From a checkpoint of a small mixture-of-experts model trained on Wikipedia.
Training: a variant of Adam for the experts, 712M tokens, 5429 steps.
Below are experts of layer 5 (counted from 0) of a mixture-of-experts language model. Rows are named router (the router's row for the expert), gate (a neuron's input weights, with its number), up (a neuron's input weights, with its number) and show model dimensions 0-63. Each number is 128 + 24 x the weight over its row's rms, rounded and kept within 0 to 255. Numbers have three digits each.
Before each expert's rows: a language model's description of what the expert responds to. This comes from a sample of Wikipedia text that the model never trained on.

# expert 0
It responds to: Pronouns, numerals, row boundaries. Object pronouns and counting words like them, him, two, several, plus table pipes, line breaks and periods ending sports-result and discography rows.
router:139128169119118125134145103126122141132116147117121113149132154166061121115140153140104115146121094149133150131130135117114100107079112124137113117077118121127138124133104151079129159120086173
gate1:136075097116135144145145079140129123156172111140136155130101132107139127128127105111118125074167152082131108146145152159130097084127121108155084141109157159139103126113160124107128160146184127
up1:135110141170143127143155119147128122114135049146086130116129127153149165131138119129105159139113149096132127119120114159137109111164119066144141141098123121145121130140120151080101134136140162
gate2:083103170137140156106089183155121115104100138172106145105097165157140133100155148106110115100081132076131139098131135151149109157113133122098159127152129160149116113098149111127135127203124148
up2:124167086132152132152104148150116174115133112125134185128137105117125110127133128085140109115164127145112073162088118134122132131112130144120140163125122112115158146197127108145124121124152167
gate3:170133152117180138131143114095111143118123119113123111107140152108092120113140115109158111146131128160090138126104130140111112166118108124159117126126152104117135111094131102138117098142099083
up3:093137087106139124129122099131127164076113112100104087109141093148154137125138072116157089142133192109129134131119133082125098136147096139161135144101116105131140122125154122148171111135114098
gate4:149166115145171129150145108134137152116084156126083142163119156108129111113129142110096104106094126120080155147178149134081123130125068137116108085096156167185139101155124143105163149117139158
up4:128147126111109130111135124125071160126148095111148137103120157084139074123132144141135110138126148174143129074109166107134137139158127135133125179120140126099118148125135127147118091180114144
gate5:051156129155126161135132119091146123089112126138119139122104127148137124164110105069156122122160158153087133144130126124144139113104111115115130145116110113092103104127135115125129089125167092
up5:088110136126139126139105151132092147120117166183073198127135119093138163089133160138177107142102125110118128156094098076132129184119159139126142163122125148126108136147117143117118111138104101
gate6:117154116127139117155098167134131134123127174113129105117126135187094135148129103165136122109130106142172098073132094087119110116103143128144145123118106136156117129145135123126142162145070132
up6:111146109114109123129154112143177127107127103099123127133175068141197115123102156128120150132138145137131129111147125136131127138160114114138121103155157165054126131126130134137134102150167103
gate7:134189148137103152117096136116119113097125182095131171129131120141123171104118154143134123141128147127132105171095119119113132134119160101101152154124124111098137118151163098111086153123106154
up7:147129112159111139140145150141147122113130133166123131149113132140131148169116116101149153110119153130107163138095130088127133140126145140154127146144141164113130122113145096163126077121129097
gate8:176060073129081124109122150136116116108154086099121133089109184123109129129147092103168102111121168120128143092132124194182094112090115122160143107175146163094109111104134104115101121116122156
up8:110106143120154123120120126130125134175127137102170114114142132124113146154136146133126143129100109109118085148178103157123095169163123128104125103120134112155137099129147121073181108132117149
gate9:155110168109136139138126155102097101162108161118102114118132157131144176118142135130127155090127117139099122185161147104138133138159125155139106166139101150145119150160141138155153079131115112
up9:096127148098108132104135185144103087093106137139109129129080114134104155155131154071142127128080130142095139140154132124176146135136098116112127105127140129136126112135151143171118129132105096
gate10:093098151142123154101120133122116155122136151139183135095143127173173136151122101121157108115085139124190136124156136129127112138118100099088135091132149161077132122120131147138099121147120124
up10:165116154132127107080124107118085122110078082155191097138153123137146100131181121141120189129132152108109167163135141088137117112086122118138120091113116124127118083098147116117126134114127123
gate11:129152134110100150178142124133168132102130119130170172127153092074126149122103098130159108094153170136121122126112092144167141181159097094113143145137107088111113088149164105131097096170108108
up11:128130122152172122102104157141103148124120136126111112176128148150117122097153096067105159157098100128096122095168128146132134077096148119133148147131133137137167168114120158128146134151136165
gate12:154204135126124123097113132122080155127127123124131107124132159100099131092154144115131131152130128123144134136116138172104094114108116158133145103159112121143130117118103122116138192103133183
up12:117137099149101144086147101164149114154086091144085129119101163138099109126125120119090121098101130136116112118141119132120075146120125141119129130146164149134141141159126093138108108135136134

# expert 2
It responds to: Foreign name fragments. Word pieces inside non-English, mostly Romance, personal and place names and phrases, such as Clé-ment, Va-gnozzi, Luis, del, épo-que.
router:139143120149118164097077128153159142122172104119140121129118149162140142125159074087167119138114135109103155144163153141129167133139119144110153097140125137164153140126098092160106121117177156
gate1:124077164116151142125168104085136109115137141128128146180090149121139109104105155152106192111107103110142084167144108114150148111159144133124127132120152137082117178132141146194136120142107121
up1:132119120144131104119130160132158089125137143107102112074148094135080166126133086121146094129146137123096187093145139144128116150093096101113124124189136119133120119127139096130129155170142119
gate2:120119127128187117146097099151170136111138116129132097125078095204085160113103143147130103148161127142088168099126144154138101152106133123134122119137160143144151124119100103072133162111090119
up2:086102144140101169114089117159138097127096124106162081185143144133115162151154164152131144174122131148120114128143107089108116151144139117122103122103125110161145119125137121104128148113091112
gate3:091122151140098146184112140125139111142089102121126168096089170150131143073135125125146069159122124105178117127132136165119122113125140157107117119141106138117134098137109131137128114153085131
up3:138100093134121160180131122113145098132129123122163124142137109129153165119108124158121185130120134166157113138168115124138155153123139154115137136103122109183156155143121133114110112139147138
gate4:089164120136151127109105106135106145130143131136096153157113162110149153138137150121147138139117126130161146127139137169105076114152131140136175107116140189144120129089113120106106134148138164
up4:120128173106112129115089137126113140128135152101100126110121114127143127133141163113136167107118119153172098126133103141142111137072132116157109090125154105112144155103148102120118115124133113
gate5:116112106153141134091109139152170122135089139104135125132095150114098124144145104116114123158102101094088113134096132088106115127114115139126134100118119162103149121108147158144118114132162154
up5:143130127121108132110154126117113066114094149141135169118148134124126199103114152130117141178119116102101159165134105125120121125114120123171100150124131098104143163151123118136188110116082140
gate6:111105133121155118104107149096134135060117120127128148167099118111135181117106167099130167096120145125147096144118128142120138098084098102131165147142126130089138103104117141145091154149125099
up6:119160123116129117154120111150130107152150131153126098105116104139145125101111097143108113106130157105124119114070123138156122125136155133116131086158135130141127151148080178097146142132126123
gate7:111143123118140115165159081097124161126153148116211152112095127118162107140142077127147128110123100170154129136169144124153145100135154148136140100157164138099194135096094121159120084170119140
up7:101096117096133154105117125144103142106113143143126131145141126127113132117105118103144152096132079158161159129107165150113099166105120132147152152072141119127121119151126102177151139166110165
gate8:092135144097122136103131152124126175128131144160142140112144189169171137146172145123136147170142135165168130119148132102147090087112096114145141134103165137122140115100132173117188115174103157
up8:167115157174151112133162122130114142140126155131169122100096140119138118103121114161135170135181138154126143060131078125137139091145164099148132108113122144139139092123149156115132090103158109
gate9:095150128131151144129126099131171108142128102159109149092131158139120097096084130160113122152099123164134130115127132123152103136081144129133099165164154129140137125136093143112139110126166117
up9:122104116167114152115144137104165077155155142116113159122097162106137104107113111139143174112133129159118101139130121094106108150132145117199092104137081163132098147126125067102176111112164101
gate10:115132105167093130096144147090137156113138117134123144146103140130186121111125143117149107113143140118076122083131140117118127152120144112113174160114127162121108112137111138115121090176122135
up10:128081145184148139123094129120126140100145098162104140171121162123138145111128107138114053119115122135129150119086096131081142132181134148084121114149158142135120124105167123091122108112152141
gate11:124162177105121101112108127151112177156154151150167096126106109091098161122089150081172137099143114148111100128113090150158107140094137164143186110090105125143185105139118132125167104121139170
up11:098092098130116128099141120151091084146126159131148122153087148100148107155114134117138171147147149121125128162151148131128140108134128136104147129179129134125115111143138100163180070138111146
gate12:133141101130133121117161125109136115094098155120157101151104118122119135194131122157096161114147155109137151163131136098115091118118146139115120111116147136134106165139138180167109164144107136
up12:153146106142129141090120119114157128152064121096158122106119075133108096124113138138093108129124133124150145163112122134127125145161153097089096143116100127169103141148144109133116112117064129

# expert 1
It responds to: Abbreviation periods, name starts. Periods after abbreviations and list numbers such as Bros., Sts., No., 2011., plus initials and name starts like Dr, Tom, Kumar in infobox lists.
router:112114167140117139122143120111125101177096141106103130122128085151158134171140169162149118120110125120113126138121106092115154140106092108143091106098124163131107169122150115094134133123091099
gate1:108081151147117135142133118115150082140104128100164087120129127079076142111141103111149126096157108139089081165140114103086128135126100143168153090142136092204116140108120145090110150130131106
up1:082113137130121135160122118138143110168122144129090099151116100130157118156144110114181171141097138140096076101126181133108128124158132137130130133098128146149112148127145161155121119111115133
gate2:131101131116135146147126172097158086123126138114110118103125121114103122105078179113135137155142132126148126157117130069101135068129177128156130097113106154120134103145121106106082093102093148
up2:146157092140121106135096145175121103120118166115112146124144154106107140132136154181149092131119094149126147171106103118085178133111085113143117117118139161185165131128135146097136091131130139
gate3:156147140101136109132109132130167141131145141132139121112108137102104151128129129123136132107095146124125115123107093121143129155071082151121107116118150100141159117123175166126118141067081131
up3:111143123127157186091094114144144129096141141143103099118152152113144125126099108137145185160101140105124135142137103171146119139149136142083129127130085165096141081177118122105124109123166118
gate4:139128150107118145135112120126115104165122139162121081123117113097126115153091128103138129149127136149128138135103100104108122111119160152143111134151108114135145141119085126140094105153141096
up4:174167125134120140107163110158135125142126097101128124123130101100139116096165135076118171115113123123154106117087141156102111112161176136122128115160166126119151142101122124153129123084097180
gate5:189077111147114152104115130122080155123131152176121109156127120066163132147162141123160122120093139139098134167154090110131122121139176160141129106123120175161122151120150144131142125148089141
up5:122087146124155101115134150157167100157131118111137153141132079124166136147118136136115120141122114122154116114118144172144125147119135162111113133140115138108110105105117103124112106079159120
gate6:110136119101139088153126181133124133127119138142162150162113143163167136135103123107129125161130106138135141104073107128076151120107083171147127155131151114100182111123138121184162098148116112
up6:103115115106121140147194089131098119128109118137138166171110118108139091113096144112150118171109142127130141125108147121119143143106120122124114107113116128097168093102117138119118141112120130
gate7:147125123108130138144161143142089165128144115114118107153148108107112106093133154153108094110156145168137143137125143109121107064146104145109107138105104136140120108141129091145178113145145141
up7:147112124131140134077159125107124092120112116114122138120107101139174161162116121153155129135096187136087121166106108133139125121123126145153115127124095154119176135127110163076107142126077136
gate8:100082152087107130122085160108149088142102141168152145133123133154102167135143155114129175150145131116105077101139155115130200131112124127112139098128111121149145125150114121134137139142104104
up8:139121114117091132084112131105111172144128109145111155122128092100127172115124177139135094104110125130131107082147116131137132124142096140160121111166126143138108139131083161106141151121125129
gate9:125146137175094164116085113103131100143112150150127142094129157086122134124136145107094164097072130118168148131140079160124076142085090118113140138088136078129094109152122171128154106136125129
up9:106142134138149117089141146121119130146080081133126088107119138095128101163136142139154166129163109117075149095118141107137122140163132141125128092150088152139170144131142147115177154097142118
gate10:139109169137142135117120118150124147079132138091124116095164084103118176133131142097108156102131062124119150130116179133146185151099118138132111084123127132133096138110157100128176127171112106
up10:130133107152123167149137125099124133133126087118115112157104155124124156124178123086113079112108153117108090133098102134129148110079100121114113121157091105125158143158127145125134135137077146
gate11:125175113091135117110127126130129131105135091125106102134159131117135151136116085134157114145141094146125084137118114128106156103148105139131108146141114158113132104101072161140162135130159135
up11:118129132133160104175180117125111149092138075152128120128107140128123113110133136114103102144150121108134111128136103173112117117125134086152120161143107132101186116114147111140119132137125164
gate12:123136108130115154133140118112153101175104131163142200124104138180118167100159144100104106128101135109091110130099104161135173098146145120064131132127115146131155110082145134099123156163146135
up12:133081149124149090142130145136082131158110157143113122143135134089136131158108153110130090115134108132129099190142124126086179097108145127158125185172097115145120138131134103153172120144088140

# expert 5
It responds to: Ordinal determiners, mid-word pieces. Words like first, only, any, each, next, main, plus pipes and numbers in stat tables and mid-word pieces like Mag-ni-ficat.
router:132104103121149117150151155136150073125137129102139162093109100117116099156111129155135150112144133144152090108128122112106107144178108126135126151080107091115122128113170120108130133118159092
gate0:119158132145182085136124118131132096124108131132132151143103125098147166136168139093122084152095115120088132126106140134170148145155143121119131149136099142144120112100125136091140154108122132
up0:148093135136146148155086140123133132107092177141173149113118096161114099140147109109153103080119128122134106117154119135114116091118111169123148137150152103106104129166142130141131153126147137
gate1:109139118127121134126109061137127159126117147112130112173131120144140136147145160084084094154091131128125127116149150152110164142149129119105107102146140149090100142088090072124150114142138118
up1:143187117105183130155101122134162146065143093163108126129158130102114151114127146141134093103093166118111110141116112170101099128118126160103153114162093099130133135113118128118137124145101106
gate2:149144157091148139131157157092110134162123106109153126169137145133094128102101136151122103107108097132108151112135147123131163151100152156110141130102131108155141123186121143136120136126163141
up2:118150108125182147158119155170106103130117173123146124144094135138131157130135127126118139116144179128135087105112139188093096135144145160125139145186105133135109122111169126125135110134194133
gate3:116134161138127128121122094140140147186127156119129120126134173196148100143165134120119159123172100132102075104158120124120097142134101115155121133111140148141121149146132104119104139172112153
up3:119131109166103152155117172127123103123157146116142177142117146132084151119122171146154117078143145125117117143133146121120131187110111114166121108126115107108139133111142131091094137137122139
gate4:123112143136150115130119147135166136135147172115121164122090149129153164146129091084133145140092092143110112128152143117148118147151106118160100097186106099106144113077170128151107143143165122
up4:076125117170137128138157086124162181144172110151141095166122129066142136129128132122152092128152104143104115151160108146132163088103141155137103079172096133164135113103119074116101157129144134
gate5:114155156119179137119120116142119166137119095114122115132105103105125135090096153131121110139106118142126123116124076098119176128170114133128123142050104139125135169098113135139135144163129130
up5:115207116129143127166150132164115138120134131138129128091127103103175116125159128113099133091083159144079108155129134117134104093147120097101128123119117109159172101153134118148140181093115139
gate6:127147135133128195142097142122096107148123168100095145126134162055145112122159167136080144142103140102143097149066117136066180125142124139115127102109165149081123106088151117119115141130098139
up6:095138118106191127152118133150127102155119124112170117123090152147098129133126132088156104119108123124168150151141109108142162103145121143135125135158139164122116129117140140179141068129161132
gate7:141136108155155146139118159161105120115084129131134128080083148125105124148147135103141145149147145145100161125132113107129109158133098100124123105135105155166146085159163135134104104135150109
up7:099118134146143135132141121148138100089104104126116112136133146127174126159112157140152153108163159153115136102158123124171098173113161171137119176090133126115156077140133144089135109123134134
gate8:126124159142139131124142124164085147110120114136135139136141127095099118123145086098140141146117106108095125116109119126136144111138094112102180069128141076132113139138156123074121096129151140
up8:184118108166139146124169134107143166119116143100150139127160163086110117133129130134138107155099078169117160102125160105074163123138156134125142110138108101106114137123154150097133088132102053
gate9:166133149142117129101180113158091099127154147125117089136164121132144113147134138107123133121145087137131163148096129125081116077091136106120106114134090088138121100148127148121133115133119121
up9:139139168123117125087101092140086139107114119172139156139111148127128128117129132145138131123188113139145082110136129136127135095143141139121158177189137096145136112149127147132101171148153133
gate10:132180116129110111134130151131122123129131121146161128112102168119128081160137100113110163111171117121109137137134125127133157111145153162128131121137126170148066112144122138162110139119173117
up10:086123178138093136134110116119154113154128160131118161106150105084119155104113108124124100137055121141139075155123124153130132098110085080117118120117148067160160103142127082077119088123129136
gate11:116149142092106133076108104089154112164166064159125097173162100092132121120117116118089164118142139120155142087101107147175150120128149136121091144141157123118119108137101165086176111138127100
up11:132145143097169107135186082111151148169130117139147100120091105097127136133107137127143136131104111182151154053103130125151104122168165111166110085120116149109086126121095130119128130143166149

# expert 3
It responds to: Verbs and function words. Verbs and clause words in running prose after to, the, be, such as include, have, use, see, including, other, such.
router:134132138080117133147170155122132127122146113114102117132121108136129113134111131139093128140136164115093123133144125109127104102104140145130131116191139133112127115110128086145152132122086115
gate0:160088118149125145146166116111122107115109169067099117120148161147140115170190167164127148103158138080090166114168116138126105141103148168137158178125135121136115106115137135142124145128122127
up0:128110129097148105119073188139130143112114165137126131130129151133148157123173155118118113145161136101116125119138145083166110111148173121159144128126152139106145142107110169130152091126078117
gate1:107122093119117091153149134079155152111147109146099111153100106142101139157162106180144127107130177135140115131131130105089126123133114162111099114110148107111125145106140099132123202152125111
up1:150104111142124139097100104160141151099123146147140179135176149116146176155128119127118122166121124073150195164083119125142142128105129110167132158110119115133129092149090141105149098128161138
gate2:112152144123132134080136094141180089118127107154121105117187108082131132099125177143173113159122073099104119139168107153113085121103122140089129155166150106120139162128100118119143098159111137
up2:142125104128144149135124135057110111154117161113121155115124131145133149110085115123105132148090110139119153155114127117107127078119137117131119111138140136133125173175133152088113123143117125
gate3:122112115113145114128141151113140126117093173158159165134137122100178114133087145121138157151114131156104111121101131114104159143116182141152136168105115143119152119131089112113129128147148173
up3:146105124136150138156111157105101116158116159122147142100175117124099122158132108141141152105137141125072134144110174153132157151130140109186127135115106137117106128108131175101138122151130107
gate4:073109148099137148116106074143136102131157135112099101115150133065098146129125128139114146113111117157167158143125121157143157121125107132167122126116098173100106125119169158112126175146153129
up4:165134125076110147182116083129142097126085108146136120104141135109127134123143115115176115128131085136115134089073121123101122104161106175144129133118140100132183131112143137121149148147104137
gate5:110134085116102132121114135131126094078139139147073119138170076129095112104077177140179127132126082170093158129113113117121102153113098176073128131104116100134123132171173106130126132113147120
up5:149121155111103122098117105146093150128133143121135124137086147128168123160130109120140161082172137175128113095177199125117121135114118158092128109153148169139168072087119147153093124144134131
gate6:133115140085154101118148129136090122163125125155110142148123114139149107145099172133167069156158134104121116116109072149138143157103114135129153132137125132093147131122090143112117134129138107
up6:143109203145186106110136100124159124166124149145151156127132129127130158144130126180152108132124103174142118153069123123133150140138092190171123138114102137094116129146130094095123109158109124
gate7:104157119133124099127114107106109112119076097183109160103132109104097135114123135146160103165101068129127173067091140130117129128104135132104143150101129103125152168184127136157122128146170149
up7:077100162125126107151139112158127155082140129145136117095135144152098086073149102105128130130163099123145148107146133129067156136153131165123143107133124113146078116132142144138147144097102132
gate8:140092135111108157119142156159090119111114117104133121102119170146161125113085115121140148133127128130132111139124117126140126120131123097122108118146137144162131122106108113121113135120179141
up8:135117101086096140090146117113152138115127122129138144121105107126163143113104110142112112124116109134149110125099099112103125141155136140150124115138137120106154112146105155097164141135120119
gate9:132086145141100108130136133115110127123120102148160126172123155199161136148081109144128130105107147123164128098167118171114128114123164177121113126121145155133148124175125118126140119142139116
up9:137114119119121125109112137126126116090133115147128134124110117127096094115123102156127112111196135088146104128139058165137098128129092135125130120130117141144132145127157164148118107117134151
gate10:159133134132115107134141161133111096151149111174111144136133134120137130098130102111115112085133141112138084126114126105125153172133109157115133089119151140166110105135124099130128132123091103
up10:153085120146159121091116145149144104136138158117117156135143088128158151151170127132100163130122178117100188096128119140152185162157121103132113094157162131146109085143152133090125140110091117
gate11:107151153109144147120136142188149124131120132115162125149149124145157143142138152109107143135117109148106121156087126095110137099153135116173144114109125121132084137178130104120100122138202073
up11:100118113131117147153114117100133138129164145051122130141143106153127105123133130162087133090151159110088119125162157151134108156120133129137107180130127164156108113140111139142103146148140117

# expert 4
It responds to: Articles and table headers. Word-initial the, The, and, of, plus table header and cell starts like Party, Votes, Candidate, %, in election and results tables.
router:093109165108148112150112144156146135145132111149160138145088161134159129107095135090104129125110120134137100105110132151157132141158111137146114126130094130128128120128138132159100137139149150
gate1:136100146144073145148163142132124153114109163091122107134118105116110120146118136164147145162133105161114175110192156139129127059101125129131126168127147137118144122105127172148116143120086148
up1:121117100102132133128120110136137134124094096139194153155146120148115102144097125145139106117119131142132109102091109177105132145123151152167121127102134094135118131121092132130139130154148105
gate2:161093100120108130104152151135152130113089107136142085131192115124133142103158119156124118147102128143150145086120100119181111170163106162106119153162163127152165106108152132113165137125080115
up2:143148110120122171142150135112155134118132111119141114070122119098108157105144166142100094126161133153116103131094132147115087149117136139099124171097111111125149086167105128135143124146110143
gate3:103123114102149121106134111079091163146109122158118171151126111153131114099097167169126133111158106149146113140127145095135146114165153169161140094121140142132149114119142177193114100116103108
up3:133140113128129122110139112122111129166132129161124138105104116148147070091119152124159137148109089118125110125106149113147093142133162120113135130077155106128139130145126140150181126112133122
gate4:122116115118161146119133132107086149110147108165115115125091121115133123158187137106142112113099113116151116122168099156166155118140139160126166151155092158103133090137127147113106157104108117
up4:149140159154111144120180140131121146141111111120145161134140141147095137103120147146137149138125136133084125112094124082118106125139145083147130129120122109113111061147118120154132128127162116
gate5:122120118139130129123100107095173129094109081117120158123103148132111071103147110128121140121103120136154121130148122128111120150093127131148135118140105148137122115163129177141097102155137179
up5:102143185081179138151121150090152106146126121157150126124072148118119109142111155140143101092155144112123152146098133147104119168100126167138106106124089111119135160136136178156191149122113127
gate6:092153158149146115143133154139149129127138148152148112109157175124128109107158057131140117155106128145117087110129119096127129132128127147140137157130140118161127094107135118139093162100144154
up6:151144135143156109154148140144122128141150092120087100111175110130129138137143149156178125122127101095125137109157101094160123149112125122114120173107099132144117172117136163097081142159096133
gate7:140108108127113122090066110167131141082118154154159133134157120112121110134150104164171143168127115126143136134111146133107134140165116099136100129107106119145107110170089100140139102073082093
up7:141101154139106132130131138142140103070150103134165085110123160153141123123133133099127153122110157142124142124127089125134097139136142121134136134097123081104124132118138183102139135150098165
gate8:114176142152152123140123152128108155088114138109136134163133142121137118113100146156132123077169140120143127150139124128131171186145167166115135172104118171162084118135154148146140152128123192
up8:126102158133131136116149130119131127104121104136127179146127140129101141127157123132154118140120113146083122102086099129136135123135121064123157139128133115142104127153132180153126117187111119
gate9:101146113074168153144101103084160097150124172122113149133176109101134133113115123126147104171119098135123149172118124121131153139117127140143146146115118077093102115095108130134111042112092114
up9:156158126129142093148122152135151108131118159090140087102094104126109144118091129127104143125124085156107122097073140121085122164166142103111089151113140142177156129138130138128150112107133123
gate10:143107125111144148156110127135097087122143093184118123116134172138100119134099124125113162123127122141181111153159110136112126124160120151139116100117117130132098155155146140114137117161107067
up10:148112127073117150141133068124158122104147156077137117131105118134138080096137112135163151076154113135148129097141122135145115097132125095082128126118118135126114091137104116113103131134144147
gate11:159121145184152146122096131142112150110105142132116150146126151115114170092118124129139094124065093084106120102089132127161132128118094114142153102113130109139126135141168136102123162153153084
up11:166169120114125113105167151120139070098103144127098140137142147130126179135157137149137120109157128121142151174160133143107146056125123143141145093111114123132145093141132140143130131154124155
gate12:137105131138141171092147148106147090121148150122103169146131123119132098170153145155130121108114121153129103079121115149128128144107130138123113100142122156126105083157135115157186103152111107
up12:143107083072170152116081158124145130131092093117142159066154113077116117143120123176139156075112123150144139145137132125170147137140132146124143107110151109152106124091140070106144131124088144

# expert 6
It responds to: Country names, word endings. Country and region names such as England, States, Zealand, Wales, plus word-final pieces like Great-er and table separator rows.
router:147153089157086116135123100105150125150086120103116120113121148085132134128143124163107115132096102136167116130070050135137138128116167122098113146145158148110113131123111161119159141140127125
gate0:120112124090146124097152135120113140109126106127107167127168141081110186131114092138126117114122129131111114130120102128111109124147134116163099137114148127133111105121117148116141065156113132
up0:140134123118145092107169074127118164098161116120140100135092159185157090116143111148117101128129118142119088112153103126138096132152141166137126119137149155134143127137099120146147139113173098
gate1:088133137132110118120158146092081133125056138084160149114067109130121154128151142099095121106130119135123142138124085075132118162124105135140119105118126132173125140182148140099161150097112140
up1:150121127110146112134128131086082131176110134100096109109120115095180145114107118115135156149096108129102155121128115095135153193159149123104127172121112154113145122152125128143163125117143142
gate2:100156143089167131170133141145161095134104141131116107123125119158145174115113114121138117092055129113174127128106122148102115105133124113113142164099207092106130136149140098139129112141124118
up2:119120162116153118082140121134141086121106164146147161169108138153128114156123117140171124118137162078117116101139105172149139154131129118149127146125118130156135139144157125106149119139090102
gate3:149158134133114126132151132111166135125098137139148178175114160121151156097150137110151123182153108105065119164105146131076132104150110090066128105106162139130089114156138126119129148131119098
up3:098175091141121169140183135151131151118123154154127163084138131144132111160146109125127134155140123102123162129131076131157111111091132156126127169149100122099158116162134155122101110132118143
gate4:136095142126152141139114135074122128126144127114157108164125131099101124081134095118114142108106085139112120131130147137120123153142117086166129094086109101168120152149143130151109145118151145
up4:147128105119147137108132143098158121130127126139084123131133140155087142132070140160135091102062124125148105121085127126086102164127120124139113111143188091133102138101172124113137145122097146
gate5:147170146151144120061130096141106118129107136139107104138166110109102120096124041112142119145155130131106177147112105117116097148156068133142124098120147136103096114128123147116118085126135159
up5:165119094146095140165118149153121122117120120142169116095139148114146108148105160135107143114124118140140135119123121081131140141114118121100129103136110070116102119137166119157090103109113110
gate6:147129140137178101102140144098131105115128138111072102176144099132133091130113140172123136091153148107126128150121123125128124202153160106132122105086113136110116138117111106074095125102102126
up6:129084129145110109128128115152162101142095116160154123197119142136133112125129092134148137174136116121108154110128128100105128111171126154124127167156165154149153113107155112123106146144137167
gate7:141180140116134150136156117111101114136127144155134134110115097111137137140087124110124126093172085157136115169132110134140101138135142147141122106110155122143132080143084111130117160133175145
up7:121096140187102159121140134141179147141102128118112117152123111107125060134156116102115134139152139125145158083131128146089127137090130101110143145128170169110172135081126126093145121164090144
gate8:122112078136127147171077143130091107130136134126116173142118144132150157141151134149124109110167094086135113157138122126122089118126115134122142154089167127152153110115161136134095120182127118
up8:109110133130134132143097126142151101058116125145111127154122146154078126128108113079146140147121147122109101116121140137148146117152130128113154145120144130156165091142115109131132120134142157
gate9:100161107141142156163104097121152142119171142119134149122112152107156078111139123120116157063123156137124100127116100126135128132111172151118115104135154115137091102126083111118106131096176137
up9:108130115125106153192149141168129109106137114147125145133142108106104067154102154111103138134186117151109105116117089086115157128095148098110129121077147133137128129177120085120151113138138122
gate10:183108087099113163128147094133134155084166123135095124101069159138132140110143114168135080195147088133150131094112099118151128138130111092134150072124175135102156110136153138089131146140123138
up10:164137100128151171151117145153161156130134137121109146121138158108135118166090120099155121167108106143089132125125127089101166120121121055114137135095126186126109100118115064109134118119138140
gate11:116124126165094120123133110136124165111115096105105107112107139114094128103135107121124119124110108128098114100124106134119107157127106138096168105100140111160137129078127125138108134129137126
up11:127130145142135111117131134139140153174115133105122114097120149140140132121137125075120122148132158111141138115133129130143137107115126109184125165112098146105110177133129116132145139097148148

# expert 7
It responds to: Heading markers and contrasts. Section heading equals signs (==, ===), contrast words like but, however, and word pieces starting headings or table-row names.
router:111123100155177134128133111124090145091123150184134157145172094084132139119116138115156143107153129127121137122127166136120112119143159128126160160128133107128117099150129157139099087149132125
gate0:110113105107146117145114128152125146148140100099119152132114123126102146123155130132114093126162158179164113146117058133139121153137097139152109131139074166110130132097157145131086141105106152
up0:116131150129126142153154129133105126123153109088128151146091099101094171110163151125160112121142110095131088143135129137111146057110144139125142122110141147124120112116147141164139161124133120
gate1:119084110134112112136143133132131118178135105141076112160076106142084169093104129112087121163090155128108122111120165121151155130126161116133093103144102117166105058132157091140143119134134103
up1:125114145115115119100130150139128135141131119138106118112098098139119114140151086127176144102084140166131161149101177115158146137129150117188137134116118143131137173115100117130126083119150118
gate2:101130110079134082145107111180140114150108076122146118124121121164149113119088154134177090108134113107117137139154160151094080098156113157144121097144169129144080178132092109138154138119140106
up2:099127077135134158153132101179137158133154149132132150103110101140119157156132126126101144137113112136082109096118103114122111114161173121131115110181174140104083134137112109134149113154100132
gate3:139144137109115167095131165111163068167102140100175154064091137158151150142145122129128142156138161109104144187145095151125117163120104125107163117136097067086114088080144107127088135157097144
up3:142084155135094143123150139133145117155133163138122104102082108103154132126182136108130099152100090148142143151121084121156127100145097102132138099171124120164155110134113126126122138100127128
gate4:133103141155127127112079088075095091161116070106188138122135119129130091154093118080123137161120136132168159197096139139083125092167149174106098093098127153110134136144132154114150079162122137
up4:194160099124133123143126137136099169120134150117082103106116169154148104145127152075106123147117133157085148107156115103128175099151127128109134125126126111156142145063161156133104099104081137
gate5:088183147139154150144139100200092114133104159114157129138113118142069089110116168084138133132149119136113110120125168134117101156091127102131135116111099181096151110131149150069153113100116112
up5:151126124134135139139112127144093106085135143155164098117125134137118097131125117123127094115101162153107106150080184152099148111146147132122144120113126142194121121152124097138114111122124127
gate6:150102121135111139109119138113154106126133099128156141093124154132117103118131104114148105157094135170124106101158143135155107116115129131105123131124137128129143066140109124100151132120160138
up6:117104152136145121120098109154144142162110093128140117137121140136128183136122157119123096162134111175181094097101142114123140089183109114101143098110134124103152134108130127151151126143112135
gate7:117137110134130102124145119072134141111121154157159163133143101124134118094091151137103143140123148153160130104157182121171129137114126137146138097136139126132132191182111157121112138103163133
up7:072142111164145142122092097081105146139129134124113085136124137144120104161094173161128144182158108124157126112095102149118140111104114104107098164142143120127130125105067087135087125101144167
gate8:173114144151184145155150144151136139138126160147171163149099111139158136127124134116129170141116127086111125114163139124152130123146094068176142084119121123146153175115127119160136129128143159
up8:113130130136118081147154136151129193133092109140105097122098135128126170118149126149116134103083162120121103115110131149134145164113132101124116121080142141114158190100186114096098121155102190
gate9:114165156183107124148139159141141103096105119129126156109116173115123094159170068103101163149132088149134132136164119127125154114097134144170151160126153126090131068131125077152094118104135129
up9:148078085126169144144115125128103115123154135126139114104173137135122109097129142130107143176119107146132118134162100134190119139106143104134109160129152144124153082121100153105153124131138134
gate10:143134112117140122150136104115099100119133159138177136120173135112118091166125175129100114139134110155151123147162142166145100108088123127106138191116107100149104094156145076094106179132141110
up10:156114151145123191086123107161142101152071126066131152127121130123113139159107138140104126113130132132122127115130124135160118116103156135155128134094147101142119124135065126170114136118132117
gate11:104104181112147114142150133119166094085162163139096126132139125153102116177112111169108131138160151141105101101170114099134094132118152165104137136093112109179159091102120166093111140149100127
up11:138125147152114102165140141099133107133135107156126098159150154120115112148092141125104152117141191113126118104109080099154107116109141145148121165117090131176124139137071114113081088146116117